From a checkpoint of a small mixture-of-experts model trained on Wikipedia.
Size: 9 layers, width 192, 49M parameters.
Experts: 96 experts in each of 5 layers, 160 SwiGLU neurons an expert, 2 picks a token, a softmax router.
Below are experts of layer 4 (counted from 0) of a mixture-of-experts language model. Rows are named router (the router's row for the expert), gate (a neuron's input weights, with its number), up (a neuron's input weights, with its number) and show model dimensions 0-95. Each number is 500 + 50 x the weight over its row's rms, rounded and kept within 0 to 999. Numbers have three digits each.
Before each expert's rows: a language model's description of what the expert responds to. This comes from a sample of Wikipedia text that the model never trained on.

# expert 41
What it handles: Line-start markup. Table pipes, list dashes and heading equals signs at the start of a new line, such as | 2020, - Other, = Title.
router:441517563465476525401620537539510575521534459442484516508506512502441477537461502484604558482588485506459391599504444417431528492504490445485567512528512442452480470480594469461479498514442539532496477503470535453477541545569455541474505450462521487514493481450492588535508506438461416495
gate3:505498482786498479555502539468525552452501479568564489512548470638453556543559507473483417551496576517476494491495492551582507456421509578483443547509426498528441576489471518562467569391558448446565585477605434507433562470510556479521437526505563437438576508464467492535389490476441539497
up3:540504404469479482514430518547477428511528491518464529455438488459523380387423514538455548489434484531530541436517532465491478602552420529539494400461595538520593467471479512516534418582474563532479412490412476564538509612431483468456558545488538545545504456504532469493514470541565479494
gate4:528461474556763540502497538461585505458477443509471410505515474473496615379546455480500509455516501464500541470491552451455470499442396568566471524382560493614511505461502508525421499561497562535467529507555436506459397487487565473526528487520494455525434441471536505545532382514482546500
up4:343485434503477514479450475525380459491502538489514572417488561514496509613545517501501501577411495499526521506459496452561500499471536444448491466573426558448513515452498489501559510381522438405538448594516429505479454434442515464492450471524476633505551543538479572451416508517481514479
gate5:654445567486541623547475496554530488525504538514477542484440494423487407420456552501483536525475453500519544495556505537497391456463511491528557467434437526612527454512472573492440432624582544536436503435542435482455437524428511587480493541473490542456540438444499456470486480490609449515
up5:460591417613578452540465540487504476489396455473496435446427466556495500559520474624453431524500494598585515442495551492493506570527564501505431436519473563466448498450457509537581508461486513501510507489541536507453591518532538477502419441465455541426483556516614515510460464484438469563
gate6:585460487468487431690479473447489461419563589551493452497495452550464506313497497517515470578520461528560494452476468584516473514470527562503500459492461580500565490442478558493503516524620566499456543507529475499579461565483482466569521546494561471517525486530527423420429507609504532576
up6:470540580417445531526521483584445455463506567557484425530444513532496511384459487517532490566554387495603438512506427517449387575400478502462518457488475528407545494511536524530533458556562557493420483445441498478491431481469487491517587523537557487512495551522485515425480528517521470537
gate7:549446476510458480509713436578599575572544505563507414477433545466485536483449524541449528450517484589464529504516471535419450548526606426452501512539524514533493495413530497458458498566462534488514478501450558500543544517481442527503410518456537605549646462431403466509292500501534485461
up7:517597563428489539467483471510562501525460534541484477543454503474387522483475505519496486517511491556517499485551474533481497559439469506475513544470583478461503455522520511516540522470439535537464514398480520505519424396451519478446529526499580557512563509481435470496538470516523460481
gate8:473412499508524442552546654570526508479513481495444472477445507402502567457456524538544424492470474466484477534387529547391560480562560562491562463559439418502481513430510529401406581483484469487539536448547492480503298547498495521519544465506503424509604538461472515523508499490510622477
up8:502525559459490438492478469534519446597445496444490508460510476447491453508453441491493515496507497453535523551451528525507460429380509544460533532461557569496466509549529394465480465493461426549415493503550472530486497506476508474583609528455601497479438525545415527450563502509488577477
gate9:515544425601382541557509466731523548474542614519644510548468464522529497576482479520480583426488518617570489477464468536466526563493487606537554572478436495422434516526511543492637517456535513490508491570467512507435490458543542519457451464452538525378484482533468490516409558493542541429
up9:511507533567493543535501429522537476424583481472440517422404467496512490475570443429534389416505453616504486491559447502487540585445375469397546517501522476444493473442494482496480588437474583526462443523535490505507519468527429440537495512539512450557431482492479403496520465514513506503
gate10:547433540497490558545485540483767540431570477484437508497568522526507578359492505467446517460508393405504463506466473513439423536492528463533535464548512557548435405500467479482530477473448538554467452495453470539489496524501432467482515599454519576520617495470439513526515471598456482523
up10:535480526541488605563485461394522474488472560563465454499601547463487506418549630593487482503488459466533526478368497514439469481440577570633527488468547481523489479429484485526494482434486514491477456462468471500479459475505447566543580616443571514459493486428380535520524565584576449484
gate11:539496479418471526482511501469438659482490527564474560475457509477575519490594489480479558434552534522526475516468521524494500523416428539511453535523539551620549479452487512445490454552478523551419491447534453481489360580497529403502505498595472529468616496503467498450490441428536498555
up11:596517442520462419489513428556475484554406515519549521546499524494548469540561554557453527450535564548483485533406505522468439495417461583569442563494543563573516524413496603443462458568470536522462475482503488489366444519529474489472454496458534527461662455439441535505482514430494452499
gate12:481437512475573445540461470550499444727426479512423546502559484436570437507514525407495487537414445432478522439440536487533467436463496488525469497515581575538509675467503521503424619564450468511434550543511447512492490530516426490445517493565352546516580567538542514456458520491517512528
up12:457534493449578483467434497508446447518509433511477526437489462526543422513495459393537485439504447547504517479511425382526521549468420489484427422477652600484604469511549462564555618497507427473440478494565508516485482496517570539490566474523446519518438449558584502569447507473514404472

# expert 62
What it handles: List dashes, infobox bullets. Line-start dashes and pipes in infobox and table rows, such as "- • Density", coordinate symbols, and auxiliaries was, has.
router:426488447606489476444529530508491613486528513553478374569544517433488499506478599479563588589453487494526419592404495417453466475489510491584562523524563458422514560517572505572501482526564410519527481528514546493509449462392515493565512479518520504524475523473501562560512523488622550456
gate3:494381494744448441458490498481455501477617481567532467571531427546479538518487546626498503534583497483375523465488513470502400588478514550520438532487546496518588501486502500391544495451478526427567452453501533521471446544504518414499550516521515574503522503483534513523357524410496463431
up3:462410438477469504435529450555466513541546477559533477537590462637537610479487554573529494542467434487380482499599508468489579545530509517502565533543534481473478448420564579498597547471534473418437558421471524439582439540532461482478453514445545517418589548466537533440510536474480566521
gate4:510488396480766466575460535486463489527477509494490491452532496595661589426467471491508431557475442447519526461442534527520501509457401480498451510493540560507456467554451506430487580523605529444434414501542495488518433464506480462513533438492516505495590476450507481553534489540490624482
up4:503518531591447622430486484506511527460490574492576478565484496464392524462496554535492479493486563503473502521591466499507524466529605590494502496454451435496532527441506506572498384442481466418548550560531622499514498509524491510553526549431480504427425496444531474505469450527499493480
gate5:466496479501439681557482485443388579485522448501604500485449498464469523506526434477389534489558497506622498514518457578527530410486474573393527599571530496520497381487479509425506370426553561520544517445441523511432477531391480483460511443522543514484551500444600490503408533463519446499
up5:612566564536490549527518576575556544498521500527610464604521477513474465508607518584551589523520547491466491524601503539486490488427523610521490483444483538517476474500495502580465471559523473501448466465433497492464566541567487487470530469501559525526424460422462521509508402537473600518
gate6:562641507494547424696445554532484482492536509503508467466511525466532526536514567492513553539522497478502513582462528566534510435470455494436507479516509456460520496468523453529571456584520491562547473515555486509441472571508488540557399490421408544565501485499526460428523515444525544524
up6:458547498437500535539460532473580567448532539515481545496516523611483544499447530560498474540507483463407491495594535509434527611537560516535478526490432568503460562479494547562451537515436538448444466417565571487548511448485437523498575608357527501462474533512480501470503462510430603474
gate7:490510469516459516544720531566586512532462555464520453559530410485506456450510501514454522437541473477492497519475474561515547571532467444506454566486611487471481518553463594593475585470434523500481494506508526523377526519533563424482542411439512500520422456513524467572522522480377560514
up7:511489506472555477486440486520499373502471437454453617525484552466508492654466529422517566479506513502497480476476453489488462435436510532474547426509479532533539512508532472466545481578485427537494508564487566514496460455465408569503483461430492494570566482482530541471515422490551531421
gate8:515501522525524530462473664474491540453524536378542513530509525458487452513518581451533493522435553394476518485517513499537542547546416536451345558501464510476494528592545461520598435506465496428486483437452522522421457559489541530399542459505492519594527602561490500431578466594494495582
up8:551455492583504492468516515487438540415544531393571437542517482471479478491408589480500429505525539461465494507529490516542478461497478481508428541506449540465534491545517505553571457506474531458525493547451469520440460567434556486391523501518514467554517576564532483483573448567474485512
gate9:479499536545523519502531492700467543496480466424496527494460490494496420498437481556566489369516513493465449508581519513449504560519514500423492565505535518492525477504534449505500408472372547542490494512451515461474473455547477529507433429504497448474526547501395504469529572481529410505
up9:478487561497472495521460470439430437549473512546531442518549453482516479585449608515577503523533517509508499520497521526434603554484517512462427491499561623473446504500543466547610547460495440494556504523484487498553471457530446599534498455513447390551522522503534490429586540538491490584
gate10:424496469652464495439599447462693498437502549629533490514516506655484567408544493563520437469589521486476480522569507483574475500473421513548576525495473550560486493602488578482448460468417467488544449518477417468578562579565556450542527422520570567476485472505525429480515544493502505494
up10:434547550479573466519539475500455469487521545519560483365562472518487547400570457559553485438538435462485501522464483531441430530477514484513533421487613464509523424524511496462441578402448492542503502435490458496444456525520459515531593422596411449506466429493455523572457484509476589498
gate11:502481524477564499525486547633487725499639543577525533497495423598585458546463458538500442596529605552516511471455529517524486524516473482511553448546535498507510508469446557452462505467531508418611586376470484502554467481576520476514476453533521457466483467489538433482508548562471476527
up11:571457585541467522570541496423559429508493523390505566512395517374455504318553492531507535381512363548517509493548537557395491474454504478471450531451509466502500470489499502535510540499506539559428475551558434560418462576537533572491484552457557534488532467532456544486458444451517534487
gate12:535499544518520457613516473480514398751559555461505574485479464529573534503500476446541527466523488588508469526538500579431452472464610517477518458487499457579557457529492471431458555500523614511530570518504488495466362471518514583473385505494501410501595413569522484435396471423537525461
up12:512524619444573497464447458519448516423462487484580604537503526547510520564551379513500401462536611545525589428547568453598607517532427506397437481499472517517469527505472473467545497437435521492548429468614454538477583588509482447523556460542519495527457500483548534480513513607437426508

# expert 0
What it handles: Digits in dates/numbers. Single digit tokens inside numbers, especially day-of-month and year digits after a first digit, as in 31 August, 1998, 60 slaves.
router:444541479515506508422587480461502402539524508481465564413503510474493489505464481479426532542531462399559475517469464423460453398493440524572454448448518497473450558436468425436404445547473491576569457632548555558456480583511455423513568532435571523554438517561531473458553522484545432563
gate5:448586519625534715449436455494511522499451560560491559486524503502583445556523541539645619500502512506544441506567495468540481472509571537577539491487437507482471486523616554550514497487562546592489474577482545523522452495539549545518533514501510467515487545559454520543518495432636478452
up5:524523550391497458554536509557437492448511475403483481463426494481418570463434434467417428510473469457458524483463415418457462537450474459507460534526557570499529477482510493533524393455401479518444468449494498559489528504443413468442473502498511541457466509492588443467520552571366495489
gate6:468554494596537509685426497561430484414542457536558438533508565511481447474495553480486554538513503598508512488488431510586550551459513486432476577495527535471534466557554540682579555509458572440516474515580386507544539517550485549460536532514485451557575548499475501431534497494494491512
up6:501467536467475476534430590435489553540506419423507568522442452523541485524457400540462466557449478424482472509500541518476434513522447533486546467498413534454443451540504518371433483431548453564458557513439562535453482520430543499523517515497507499417478464480591443559402477513536534534
gate7:503451451477483454536671464567514548522515451411504415454524512450441538574489475519476439550452517477469473440451484565496474520401553534570505549514557475491509463537444534453518446523496506466527491528470512471465518502567561409526543448446459535471523471483544454543463421465534542414
up7:488468459522496466554466469548403588491460475437491418495521449488432602541472494566456458528538607487508495443523448544514477470442477528560491438567572460499458539477381562458458491526533520442519478569465536424443462480491558386503561440420402558478493481532547458541495401442431575452
gate8:429446474536456416478498738497556575503521499511515502550624389545446556533446628488530479522442486465501455541496551508438503528524500476432550534457522528506475547526510531635537514513525394418492514435500442458512525491564553435514453503601519515550462475431459517476550575620535459459
up8:514598467506513429546385520473471511423481497479430481442533487507529517512472546545584495522464550499428536529398512382418397541507490491411464477475501532525449436493488487500420435531470556483500443551481457471443509526528516500485533540489519496533547556488468503516485489459535508456
gate9:522459487526564511581467455693510494523550431462467494551487530474572486536561501485556455426484454524481473507489582439512527574427584406519581550474490437458496438502525524495558509473448518396542549485535490581488451400529443523502564526559527491471538438562491466517551480493553513453
up9:525550543547553470525462479594380529456459534518524424514462478511428584521428572530503456500493500531577589439512498585474574422559465527455448533546478421493599463521476530526583434487485456596392474512443489394555513540458444493506448478494537411499525468442525513529487550575519491465
gate10:564558492607529443420512491540688483530499496414531480519478445522551465551495461552474471490542499514528449499455591529528542466536433503567558408447576481519555560568493471436485581549490559469481595426495415557484515569505505452523512375435537570492525528457473587476433522564437459502
up10:562527508566596455451512544498429498481507456469500531510481410548607449504463469562520463491561522518566468553421567452470526481532428495540498404472564511575512563595486469444464582515552540488492532394529396549559470478503559477533503427469499539562517524524453557459416565528459523528
gate11:464471483447515484484530546553499641546491454460559445474441548463484484473462447523524513506488541514542467482507491598481482503455454521403432445461501396476485460484459576491495548475446561499529500508440539465488624542507489431591572411446479512472522448423532522514486517522548494464
up11:532610576520463517525461548537517543423422581576542510582509497503537528549544515464433600538496481511498538551511598434526537455573426520514654521524468548523471521525490490545474563477547516666492527546414481487491526405407430576461446522525566531516476572488510488464476543479435534515
gate12:482467494502421501568419424549455540654447512469437496545562467648530614513537493517484462523411494434515486480477539436464588433479476458521489552398603490497465452527510533440566415490521459507424482508499408520495409478425527479453536481500527572455462575457481574484550427526486531467
up12:439532418449496557480428510505531546477475514403452483567473495599528531598593417501441490516321502517517505467468488477429459494459461541523494408541588559478548536481476431419443467570526472516438493474600515412502427478466555480500475472477482561516502559546512582499543396468476548519
gate13:492409505499493433527497615602542435510789581523505483498531505463506489521454463462572543546536544527510426519521476513487542509429534502529554533491540599430518563487536522466446563509530481516516446538479484526477508573470436412524511510519393556490523474492486501448477504506617553487
up13:508404508458500400510525555575598498538450599513579471466500492436487493485492456565632569518488568464526447471532447553487483487461519523505472487444495483447548535495506526399469530585555504543523446499498446499504504504458531496448554484569503553532474548478491518500504520516627598491
gate14:420489513552489463548446391545422558555512740537491523504524502605596532458470530484644529558507557526513388539557513462505488485479497548550542398499527478469448469503478521556465505587517458426462505541549484510427496523425529492493508498401470548410515505519507386435457481563613527437
up14:456458454538536608466534454514525501569507489547482513466588531588510539479435428461595425564456491515498420556523536474544425511538504550472531438505583429479483492472485500467450539520552459412490439511520560483520440508511588454542542470460505490509462509468493434496408555430623552469